From a checkpoint of a small mixture-of-experts model trained on Wikipedia: 9 layers, width 384.
Below are experts of layer 5 (counted from 0) of a mixture-of-experts language model. Rows are named gate (a neuron's input weights, with its number), up (a neuron's input weights, with its number), down (a neuron's output weights, with its number) and show model dimensions 96-191. Each number is 500 + 40 x the weight over its row's rms, rounded and kept within 0 to 999. Numbers have three digits each.
Before each expert's rows: a language model's description of what the expert responds to. This comes from a sample of Wikipedia text that the model never trained on.

# expert 36
Dates and months
gate0:450444490551516519467643562500490476538527580546430507543503555444503564427467492488481497444471464557483493491467503505490483486496530503545514516548509521557452518457484518529512527546449474491460441499450485487488523471455542563464546506380443507466474484487487528484515489490527502527
up0:494478491536479567490432486470514452460510568519476463436521530469471544488538538538513493498433501567454478487444545525450468502483486553489514459444520587485538485487506520488484509536476488488531539503514497508452456461492475459534522452511534492484488482438462485450504562534482447469
down0:494509580551540513499450551479524583483525515461442503545547555557513461472534450470473483455531492471433527521535495485493554428548508456490519433531486504544514486449485512524549524515497475479470493410479481522454482447465501502476440464545512470517542530495476542464473484476557500468
gate1:458526462421543518513474478494505490445487484582499508510596546507474519472581473516483434526534468500461526588491444521417486574543478528489544481505478493460473514545562519446506536581467481480541547476555513476509452467507445453436510490527508514505551507491513467515468512518471512507
up1:558539511470511524533493589438546521453562469500529539494471501547519469467528459549502448513517559500536567443514452495505427561447516574519443433529463544516540482492507519573497553422535477541510513440479542490543434504483529510495502546499468448448480479502457586532525507530532568481
down1:473478441549449534487524564502460489541441433532515491478543496529421528479565520504501475525531430497532558608453578507508544525484508600468439461478445516510553463427549564482520475531462520530525541530511527449481554474565427497512502474508519532436563518532528501497459444494584467461
gate2:530490501533556519544511461445460508393464478566513493466533511502505502534512473438479474508472425496470558499569453508491448492508487506517489419524479551487473488543445481496535534571522476514512476544508516433536442495427476570478466451511431573464462490543523495528475437553459440498
up2:474474542539534482564528497494486483442451487455524445437429523506502550552439556553479473477443539456544483447460501572404494477481542457552479506496476446497459539513501543509514438478508540487509498467473501498496523481575475435534594560473533557576541559531499457491514507527487468517
down2:521477548509544512452386466505492512500404425443532536484503460461458480516544531475526496545533526483535510570466525496508514514474502565492527516432563515517504496468498519416460566481486500445467507463494510437507540404489463473484535479476447483479518492507453496488477514532608507478

# expert 34
Articles and quantifiers
gate0:476497477500508582492450439586479479459518545502537492453486530527533547453534499416502435496444510478530534510465560481473473459468519481565516482477479481509490477543544570528556501415469480510478548586516473491418494464537488556551468508494580475449445433523457528447507440479551499522
up0:480513476506440489435474503490520523492513537424482531487484495531547482547573500493531514497503491529557490518488462497497532452480389600521499480452466553501494470533436561504461423515515548474462506517484500568485460450470529512523531505538488490575506518520438580501503420518505501474
down0:494523588600399435486469499513535438421465527488508545509493588592521406526506511484497498566530477508551594528520515499493478555524492498476528481411507546524505511541452578491499519538489521483514542514585554471490512481505471542535494570490458553517547496517503523507492486440539507400
gate1:493491476487509490608504536501494534490467500524593493465504476511530477495554569507549458471543459499455574466487459457463529441536504500575522522493485497490566489496514526415460451454475519413548481520505519459525513531447478495433511511464513525553505423455412473477514485463461540499
up1:539446535482492485550429501485432521487487474481536499472508434578558505472487506567511490590481548556526476512478471471430509497463469417475404517570493538495515440480527464471545463542476520493509465517614510478501531533570497459533550467481473409511524504485517495452532552495535564537
down1:521443503538573532499481525510515589477445418529531448498495498485544546486466530504492509509506542487566537483481475498538440423444496512502490517561518453549496538483555459519445474482487435540430461559518426516559526508490515446526460506554502537514509452428459560505557488577528490455
gate2:449494496491468502524479608456508533476513502568477490480509504441528494531550511496539493569494469515523547467542487474448436462541474516539534482452471517467486544504585522482511439498500424488511476491503477547535509544491462476479523490447425530422489503551525500548491438507533444505
up2:522496477527523434527551421499522517469529489530532495467469515601515556512511512492449474535491495451434489495488557490574497518493520439468472468533502466575527496510530420452501511504445438548545447512483500469574515498440506510494450514532560528544514475483524598484436544546466476462
down2:492456463469492504476456495484527429471507451538472552549524490505520544563539583520498490521498519518515445539507494451470512525544446556424529537487463568506540458462541483477539522566467499533482545502604476453490538499491431504386581547496484505480498498528490481506565429443498527512

# expert 60
Word starts after articles
gate0:459466520489515482445588549521453469459511521442510504532479465526525514521458557541520505503497527546452516473426510493564529405447518499462508436466510502522474463555501371465489458500492489426454569505546431520502483505548464505483444511430546531459577558445451561522493551497551504519
up0:524528465531605494458450456539483470506498503531470539511526569495437519452564476525539467503531515490537511546476593485509488501612437498502473498445438468546468504463481470520471532542517529473527506501510497580481487486430525457472522511498533579546507513495532492490527542475516507489
down0:507486477495537477525464539482513453419471522572571547457559494513493514486535517510490542452541510528435504500449537490540487521530461426497534481506524487550489544459510541516487597496508514550478544482579498499513478481511469510499519546480454516516499551425516595520503543506528467412
gate1:479486472458507536508477503542469513566479476474563530520548440499534498587514415482572456532568544474474545537491523477527479510518405393411523586415511476444552492457428501517430557554444435595529486484503507465515537552507483529467465440518512497522484524450450534457463522571486576475
up1:484513490471533481542556443563401547507493519472575448536516479480465472485513445505534501469557572497503498488488532501467435513480486420401574555413512526502495498528542546509492472547509519551530507498503530542549495503506510533526517493474513496494488540539435508457549574504545457466
down1:477526500545576526514502551500483589531476422500494545500521525493544531485551473506526500491500470525528525504520563488513489541511518582436454512470514437489502491501452490506461503489490513512483511425451475466494479422478447460542598545468462481450505556507501554495494512505459479525
gate2:533553468488548522501491500521476467461503508484570463482535494496526484548558457528515541561483567480483504460573510462495421475508536562515535487572490575487480550469490495452552571572470420471526497478488487454498490506536492536467460435464530576490546458461489478558449518479538460489
up2:410517491448514435525481427520520447439508490490526508460472580539503476447488519530449457518486487448510546488498543539522529452513527481467504490521566552540521498522622483476526518529526498540449485461508448533591442594414415496518539551500521524562510576539491497437498565464531558441
down2:525517421379511492538495475502478566567466440504431504543491517474464492533483544513535539460545428478466471523503508454478521527465452575505455507431566569525486437452484498458494559498488526536519521457508529477500505430415408518418489516432456521486509507531446514505471447454465525479

# expert 46
Sentence ends, table pipes
gate0:458455496549561566503523493465501500495536538545493463330483582467508559449504453566484541545533522488504422499487485483476472511489459611483504481554559517441471505530480484511502517464470474468484574471514423524533450565515525514508479477501485543510513530501422517582520453465520516458
up0:498469498451460435515489504476574494486503496516459465503501540517434429499571532501511497526495485527455585479490508484521480468601475487469552481476476478551489422480480528485488537504537515387463581531423480531432498455399519477484510512474459408520494524596489507493460541530475547504
down0:543541517489570504471535467541553527512526447524547477427495558556503432522499486538490471445487497553454513480466493496529510483591458458512509480506494482539489474419577489446527505477485493496454490516488429523438522471490550561494551497509488512478527543496452468504523504529569506480
gate1:458472505528470456550552499510542528508474473498501442462457500475427506537575553508577487456544468474424497510477469525457506485584419512566516510466490510503529537502517430516586402495532467521548501463504545534450427482557536537470502548493437529482429485476511530513456561483469528587
up1:455431527555488482522478522489482583485484514491525425463483543478472497581578527461553495538610488509465452514418423515479480500565540517524548550529526509557540557457489486548530488487499487559536496478496514555503456440468458506533470520505423463547450500503467588487434506446514521526
down1:510443507515511545430530580504525492564538481526496479511545413536500538496486496510453420595454478468533508472521449533484467479467497567488502518478457535533507540432515494425489542480444513458408480541481558487532595437421501555474542482569426570446567476477511486449478399515510498454
gate2:483502495535563542513514510518489529421473504613470501544497494470464566554442462507473526511496525567550517496482501492436476441506504549494494569540529544498447504522494590546524521543470452518454450522555423465436522500542476455464482409484527475515502489547484538532501533510454518437
up2:491514471496491520544563496504562510428479491533483447489480531505441495546490525527474527531545480492527424472498457519521549430545509472492515534500546489498430564556520530506538479529509496521432465554525433480481558442552512463493502475462584522464546502592482473509537540565466479454
down2:487502546468487476523442545520471508481478542508479522495491453482461455494491530447548589504570515445440494508484558473489493462528437505450485475492483519583468462472457468497452515577518485508595559424474533441528489536519441472471535546461535530545506526497414540474527473537548534486

# expert 12
Mid-word pieces, nouns
gate0:505405503540466524465534553509459437517560561578497533463531486478501536443460504534533460420496466542574523464510496475483495488480488449517504469490503470525446493512525509459511480498476383568461504511532426549558488531544475527471504453542502432536445518438430545486517516478519480489
up0:537490514532532457484463507542465470511506539581504479480482521507419507546465493519475541468361548461544476560460460492493531545508462498504467519522563483512458501414483456457477557502507537501447530535559445512450483522516577481449461564483546479481513537564485539489543471527469510469
down0:527493441527481505512454500464490437465477448483538475490437581440547509523435470520534575499558516545506494477484517423504580491453498540501517513469539580526534581480489527466480501514492503536430503548507478489419460453432510533514484545494518512527523506491495489528499519524496551474
gate1:451513494477557517556484554537579554436404501599526538463482496578422446502489520546501493464498434467495487501540553448425449467516459431459456495483480496464573489515542533466491497542446529479551459531476470491485470443499496502482458456472505498490467525426513485495454481534478539467
up1:442409489492496483490477470542518486502508575497476548463534533471474470462561495519481532499495503475486534487438533495424480523530502507478479481550527508505522445481531447494515490492459468532539471498522492552516483508434476480485485533532605587493416497462493503411471486490523517459
down1:474463518491446537559430492407536488502511445490522477511489568448560493541547493459516480538545496454583492524482512458570532484516459537554498476444440522461508460446483506510469549506529524470520471519476439479467477506512493513489540500484476572488525498503463593468479489532536509429
gate2:476407489480467558577442419465454478526470482478460520529493516437522467495516465474476436485523471518551485483481551535458438447498462489473500436523549521475449514550540497497512492540512411518558523467492495443487495499502497560485530556544515556529519468468453519500416407501500491539
up2:457479480462506494556502410502524443473492518462491484552495480457499468536487521515560530560432539499417551501513533519496542495432528488453480544488517543491477522525603492475480515567579499520461521516466473511526533503494366494521566585509516480490538493607473555511532515427483494481
down2:546512506515501549454504480523567437479467496448492539491445462485488470502491534528491504500584456516473490500518510522496496517475483554506506538556541589529477523524518526488516512532561602557522523450505513471450584484505483469511528531411493506456549595522518540438464425472510451474

# expert 33
First names
gate0:447496486525602438508487517401452512527557478482465525440545464409493525560511478541484510580521472512541489512446501535495469499505516539547515453503507543541445507540473499480551488446477389474494503540460450517507500585578501541534469479478538460524494498480444521479461519508527527438
up0:537457539501578513539461425478448525525574550563496485497514548501479543501538480542464511550491574437543513477476530516507564500519486549439517489430489508494470539507568446475531472514539469481496482492529505553489444438502516503530517492499420572522491423478445504472500493539564431490
down0:496538603519514475503474530456555506394452511501518523446582576505509472534531486554502507523564474533511529464501585577481506444546488514523580530546518532443480458473432511581447532503538545523469487504484438509462525458487446541466534521462533507498573531496538471508479542469513489487
gate1:478528495485559506472494487514524517450473535555563500457450521533543513511495541460548499567464524480491548466517516570480512520551525549451513514490404535408426511491537514511543479554450433453444466434529477509491433499528482465432441495537526522522546542494512492462527520517511476449
up1:509495561475577498511454532503548568501507551539499508515526491581475474520522546434495463549487472559561547467523508513425528489482556500482502446551450511429522473461530518529569495536436494414466496483531505462515464467514561483395463502578487500567496564473513502471558485465504483467
down1:465501651483519500468440427466521535443484464501468432511486473479513548495452505489474470482578536511510518483419515479519449510487525461459516481581489482494514503479477476459477508579541518525461514498502444508509486494469491487496499509471568520474483563508433546509431502497532453433
gate2:530484529516559520494504412489485443526483556501484503519482478432417515516500516525419514582480480518457478495564515537475419493553471488515422430477512573474509514489493453462431515600481535501537504525550474505564496446510391511501523537514512495604555490497497462535451523467540479480
up2:486480503494544490528504429510475507483544490475495433454468455513441495562442566574496461542480533455524468436537486497500523447487493507505443474451514537484514446497519485436494478561483520614452553527569455521541536506494425567479570560458553508550550488550449516475494523482498494480
down2:551533573455462470458444504511459438478404506494423471479481466545484545444484565478464498496550459503482464618458479576499472538476471509488477521474461483522523493450435498498479487492551560577580530442549462447469590480542476534462497535481508556478554538453513483422508445532557483528

# expert 54
Function words in clauses
gate0:524541497549480530523542475458449463485520540499410530521449516497477523494379518488471464525487533531536458472491557442490524437473478532522503527543479521498474518503475415543560499500427437504443486547555462496507463489508498549479447493389484444502486492509473578516496525558514562453
up0:501559499566534539503488468504458562516590467477457524550474515536445462434474448552491492477482528536511481521504489409466495475521473556516463462433507494472454467509490485480498447424535505473467511508562451469494492485476528513584528477415510456489472545472417551448535500530500521486
down0:522567520609545484531466528456531564449551486507469554446482496513494524507530565448473496419573519537517551517475465537514525479486474522550514506501475564535473464439529557543490570508474442448478454560522538482449475497520485508401564536532438598441565571545465514470454489527493575453
gate1:517438497511502520557529534530537534494468491542452486510547556539469487545543547485486505481486519503529496501518426569481531491481481417469512528425486514479564457503509476462496504529462503527507531490548513522489525518559478543475548521491500538515520531426474477530553486518485491534
up1:544487511463526461482431492545437605517500504432507427491503515561483487464526475494525467513542506511502498509516431514431529500460494456515494505476493515448619473544514567500520444471562512496502473492424480536553454512479462478454499498502451467538491474520588544447511478517497442476
down1:508432465491540457445445526471483545442387402531466470481516556412467524494519463474491449437442500498570589549481543466540492519497456555494503505525460523460439478550456469443471480492454492496490517534426469566559555437543467474489484477486487466470542527520493496479545475453508449505
gate2:496440514598487494542490570537521480512502456552489444434523490414568448544527475560529555584444489481492504486455534530481496483537540509513541516467478426440481481472470450527499523566446427500504478490500462552483472480527492459464495511544500568489550475485592451536402432601462536462
up2:489497490524465509568535444486468464511484464480552460452494403481554514521505565562539483539519482466559554545494481521509504503533540529490501534436553501426455497446536549478547484435439437468497513553490466537548522588494461573473501484425522422559555432482509457518457505535492491426
down2:545452400447555459451425546525462468494464488385521540511483535476572525550443514561453571583483459481482507565495479495457567476513457517515505461433547511533429413426533501427513614500474491515471522441496511434482533469540491489457549466493487483500483476527455490504512464532542473459

# expert 23
Auxiliaries and copulas
gate0:493410507437527485469517505502510468532514480522443565494473525444494509455498449531482484527499497511470494512593506476460505489524506532462438538579532479485508536479442512508517486522449408468468499514470456523567496499508463454471555517501585469543455547459530501523523471453499529536
up0:481474528544530490499559451465494483497513526518499534505468525535509494522539473458537569489432496545465484540509524520496457462490453547594533523426501505450517519499586513469452456495546599493500478490502451553526432497416521405534548496514528467435476454505554481534462471457559439487
down0:524460538563499456487410525514513504489554443478479531523557594520459508468524505457502520562503435481480503489494521549513506466519550521485461543520496586504544506450576469481547558458476423524489452410514476516525523398511464526472553509473486591452510511487420463549490505490496529487
gate1:452456534432487507558514469505487500564529498469415486493496515504500553573469477467533454505519554536492523539554460505510459486459490524547586555454501593454449513567480546463449487532489446521554492484528476481520600479536513557480463465569536394536522561397575482463469456425516557496
up1:505497502454503516512527510513485589512558560488601489495442479572523475493503499543498508518435526468551495452501503500505536513535505511541461465517445462456498519463504494514483508508475491511560492487457467539377465477493501476523586462526476464526500557549490479499444450521482471440
down1:533461560514544504495460548457421539478459399440517573441519497503494579542511473536526447532544528541554510487477491486506458481545576477510471490487534505520502493472408489495433440486494589527471467450512457536500562452529528508393476440550480544505492568526554479473535498514428495458
gate2:533507483540565491519512484497513466521517523444514439512566485521496558441486472424461522492439495508500427449496558461490533490494523481515511490489532513507504463529509521478546581568493466519478529441528503461522557443534478438507477554544438562561455533562487517499495455490508485546
up2:485549491476540526538546477442523533475495474423492464507558523499472553529534493576501520549456444506510488481537440469508547411517497495608491445493541506508468487506482564491590442432528502477490461454463529497486471541488475516524548576453547473562471530475533466501483497446519484465
down2:524493506465480487519454547513457531436520520477472568527500551496466515584555514504538518496491489491466478592557519474550499494584469486480492471585523549579524430496438492444451569543526490528508523473528440480603561442494451463533509522406505477545492468519522496535541457520576443479

# expert 6
Descriptive adjectives
gate0:520503495563539501423535535510449479502513534475444480498468486445440494538554545536499491502507476556439534477487471415502504473468445460410443449550530535469406478476503514494482406511526422505511542462513521543495435495480547526529569408506461527477513504475504543482477581437444459444
up0:445529497456501573489478493477499538483524583526471502515534542521461444543523454561535517466468526445475487515477532476457528555542474535509533517458524507550472468550481524469457490468523468533538512414512489466491528469434569498546569557464574520519517462502494500466524439434480564548
down0:512522434519563513508522453468542467570512448534523514433485516518552562540507428497566519467481465544505527486466596496539512504517534426560508498475526508462494555452476542482508479484493502532528531442524442478444548489471526523523515497453496557530528557456538425521522559620562553380
gate1:528495492529449497475586530478500494474501490596483517530558496532450473506562483440488451552507514514476478490474452524454561535479406483541456518477454478525555450453507461472494513574470525504494431467510510540468470412439507493470436525566480501505481532482557466485496510579495560564
up1:488452510460482550512497460505484521469523506483532521443529528454467427515498544583563501486483497456506469455505456502403477602458545419428484524505478464490465501513502491548494485453520484505531443514576465480524457418500508577503479430481545455498481527468445481477491486392501429454
down1:492424488453584553535467468482441530495536470518519552511552566468481561553494521517496456577574487493552523536505588479538489473500490555527467525452434435496463513407490401456501496527576460553431485504506535508521530463529502459484537444448476470517575486476471545477495448494534561476
gate2:585403524489551572493472483479516450512440551454539547510497484499466458547449436490446494556487515493517520475454478455482457504477557536476551580507483552456487527523552470435547443535510501486510514447528524492540470504557521529507498474544429514447479483493458532521491435545487558494
up2:507500532524454467503531530435437446500547542444548476461507509485494538481461480418476536477413536528549499498548520490507553483511498465431564426516521509538467480538466552506445475510525489478459448558495527549439516484508518484490542523435571545546530504577489502511528458567467497398
down2:546499456393478467411461532468506469440500462543533501497513569479456470516486482505481495519419453588523517498538488522490497549551524468493507500490488559555519529381463579465520521521534515534492500529554493418480590518478468438478512444439451477451585512500445597475543449489528459460

# expert 26
Sentence-final periods
gate0:498531473485478404529523525532524516481458597528507561496522529442546522545547437484520417527476498523557545515535454449519554523514502554482535515449443542479476520507448446515496475434518434543533535511511510465593455499441472483504520459416518571437505550479504578489510517449470515503
up0:528476498503558484473434489520559467560526648452505556499476465466502511476502541486540548515514500501560538429437455455566529563505458494486536460408540513438464535496520464504528490505541543472475520504517429496480449517524489453513512493485514523474510456530510537542524503508494468450
down0:481539627517495400457457503451535442551510517535543444496569503494517526561478517555514530563499525530548508454517482535532474503519537488477446461504515456460495520464482562468456497445543462454465497511503493513538443515535482529502446549507484500466400517463493561569492503523497494457
gate1:515466544452456509501439541481540534490433457515468473523468518470506479519476521520504452482503489508496487520538498446429492451528515521506531527538507480487506544485482559532464506464479508552550500500557538539498469480525514505487439485555476451551495432476525459437503538458476480629
up1:506532527489519493572471515486496500458524477441529473511561492493503477426429521458475490478420499519556448530513551499541448502474549488447396471525529508543484452426562478467466509472455521531527481544473472463497493570442475517454462517478439483486454484486479515445493505492512520462
down1:429517518581514549435466490409475528507496475422476494507526429514454523467559534462445407522511498517527570495420584528555456544404504595575488535481471511473553539449468414513451502496532558470473550532424554487515557484472561476533575450489503550493562590545583515466467558451454473480
gate2:483485457538531513471564505532468462486461500526526504486484451512478509503532498440456544496497504504613465514505529516470448416536548470519511481453541515542449549560528393455515553573484506454442413492529460526477515449470473490476520467485505454574421515515543517518578511504537498435
up2:525498488510473482485520504505500565502406424497575440399504553516554430433516535530492455521470508431465425483481497497507531545510475539498491465515421466480481516519486499471499476491513518466470514468510527511579538468530434456500533478478476514491502584567551498505468529524401464490
down2:548527527461552509483480604479459505467467457518505519464500465493517476502476510497610507594436482482431440529446447484502528499532500542553511490495571567458464459468474439520544562524472500471522457414507509426480482423489503446488521446499540472487551480535539631431519509486484511528

# expert 21
Year numbers
gate0:462435502513454576435528562515498534486509528472475575420557431458475477468550503505478500540509537556472490509489482492437466500446456558464507450501500598486425407591458461488518433476456490481478481565507442457448503474538523503535443536430449438439487417455487545528505533496479479468
up0:533570542454574533520447423551450505574495502441476473524467594491502441534474538513477604456436493460506472510452507486554513533485499490515503494480470491511476499488499388473522522545463428538476577461537506558542505548518509522461524526555495492561528490536479535442490514547534505479
down0:497475463513474471508534495507480579461499506468543578512477476511567561530514495467508552469504533499525522516476507473520477485476452532484605506500515506506504552464463544456525553432478508485529534478552554501465448499526480528518503540502582506482543536527369491539510547479475428527
gate1:499486517420458498551570528480493461529483539507504494519540526507463451489557435454517482484507589435466495499455523521513522495546498515548550566442469510462580516491554504400494547497528461500528501509489489448579478498564550456451494474509502527523523573402547446547502481465451488494
up1:511503530502486531502470506546459527514533527439486473424440522463504503493546477511531469553475495483523368405490513514464500467470525405513561481501428524536473518483483472569499498503552471519480426449544465468508379492513469493498474518484466542515417516461418500452518502451515429520
down1:507481460540593597442532571484506556514463460514604572474484550483517483488483474499484470514554454443440532422509526496525510554507463557536460461500516480518549489472477413433542551580529521455440507515466482532513504452496475498502542515477546484468585572553463579503528485504496526504
gate2:505458519515489508520521434462476442485514533450493452496528464492471529544506490498392486555463471561520497540403480489484462504455490469549567514530522482509493464484480470425510497481520569503463549522557492501544515534424527498509520477538497589546502579549537525531531467481491509471
up2:525542535510540479511547483516525533526502538554536502500470488503534428493514534538526516534510517437535452512572428431493472510440504555435506516405479529543495544505544592477489513519511460494512412486503446507533538494548419500512525583449506532457491475508463487436544475509395499453
down2:434425532430492519537450449556497503464478517466476571448507487539527533539529499550471536510478502487520450510463574442509445562511457541512531453494502542518547510574519453441482590545482597554471478386531435484453609461515391516444518504486528568531438472517497505528547404517527578445

# expert 7
Name initial pieces
gate0:502482548531500461491505540506381561439449513436520461486519480507547495484475495529535485482460517537529540454464431452546537526531428540537497464510505513483475532603512507484563435486456457545528516508522457519502478554517554518494510502493401524491496475496458474482596541395509514486
up0:533550453534552474461540556533405555483512478451554423466495525536479482515510439482522470495472550481522552471473491481505484539598462544506478454493420472537475550575553491455466471508528568505480552549502461507496551582570603513513553508488437537509487489516472489427544519450518466520
down0:450506628462516482408510532495564443467520490573504499524528509468499517515474495457468478477544537522542503499511540415451539545503440544544519529524552509488493495477496530520477528518511461466496489537509442468479492459448444561490520486432520533555471578472459491488487562448455523529
gate1:479512470515549443536462469528445524464455536503467470484534469510466499581494548497500474473513464525519468485473519543433487498505572553518529527510477542546433504434581517465541433544419474451485511469448511522509489455532501453442515534598421503484508481511463464487484515501481523488
up1:502510512504557563512491479488500574534482533505522483513523454478506500539488470471546499554491539520536466404471471514495465537447510510490520497520518481515492495481547508572513481494435527506476427484476523526504489451521549449455446473501457547546498536496572559430515518474545517487
down1:524526516494539517418475409523543572428489406450512543533520488417516487436492530505460442494508548501483458473516515408548478516490568573532504457484453459484458457487542434522563489484484475431503513488380518512519422572479462474540465474472547516500581504486497555523508472435510546480
gate2:527474497559490559498436429444421407473468478429519436495491538471481570500502507581454510577466500536561473440514455509496449478526511541501480425512498514503480473490562506498514502452452504515589490523536430465506488506488453518510538539492464543521511472498505474447502551518453477499
up2:478488540488507504545479447483473499521464483482536425484465548487498569478453529593424523528472461496531535482491476518531511539467530514499555391504514490481456528443584574527526484479482502592515539504434396495538489530508442510522519591488513525478466499559538500442497537438473462426
down2:508453579503479519493419491460556490499451460406467548527475518513434475508465536493450501554534486536501410533457498512550478547479490493536519457442518571549546458512497455424557453588564520537518508516484516420494542503517487508526514431479520518489524494530546543448544499495543498505

# expert 29
Continuation and return verbs
gate0:504518451534451579463497485545509529524450560501467450463488477480509517471507506512503508478527489544543482529492448500540586547482525510479459516530485535446487573495466414424459500475397454467487543505498480532540544555538422435494511521418497526423506498512476560502529532470581450479
up0:487476463585517511523518461472485510522532525558597563489472506516426464491550497535494455484462530530492482472457526446543507509512496504499432470510475492573465486494523498479463540522549423568471450532521551537465519424480555462450488490475430493483434510498450470458497530501445460490
down0:476453404508507535483492528523557601479537464519522476518450565515506449488538517468557446517560549462515466458497540499559541507501535521530532437539434547522487451489444507464450522475490510503505556465524476488477499417532518544524476554463451476505485572504518498472454490430554516471
gate1:446478472469540460571508520457545446506479527509473522527482531584476510578527531521530493495440562508505489631541453554459453475531450547464517502451469554402499557459451493456543463483441573503481464434505467514528523507542447500409537483492491492529529518479559532489516511534512491522
up1:526505536540514537450517493444517593583472518516560512487467466456517447521471471463516452502446544595509453469487443486532505512480526491473478439422517536517566520591503562603447547522431475550476412432566520526451537443443540529522492515538491475543538496515501447469525459488455498431
down1:466470513553551550501541576451468538537490438481586475500532511549532491573472560488515465532556486559560534522536503466476513454452488587454537514482474478527454504538474465503455610491459452527515476500513491498509485421466421480477544523534554537475530584538503525525466462478432514453
gate2:514543498505531554511518497452472505442475470454531497439457471455388535510457530445458550500473512538526469449464506508466439411502505589515444494444488463543500511509553426495524523548477516517486490526535442541506501477515481484423493418423577511538507524480515471475476503482478433484
up2:580514497516527540543587423497507533438514468441543504457497536483470450514486496512472501460476494479558514506504482471595533523446477542565435452489489530488461512538534506478544483476500493483528474495494493561487488507472442486532631495420471546523462563523507436460516512485513457475
down2:539529591511560506499494420532476490532474456488466535504523509505574465527502430505471546543507448429513471482537568536554551536498495544521519513456500503513481498491533454427504493493497520440528447402537500556489546473532500548493539458475425540463508506586451504504499478572506482510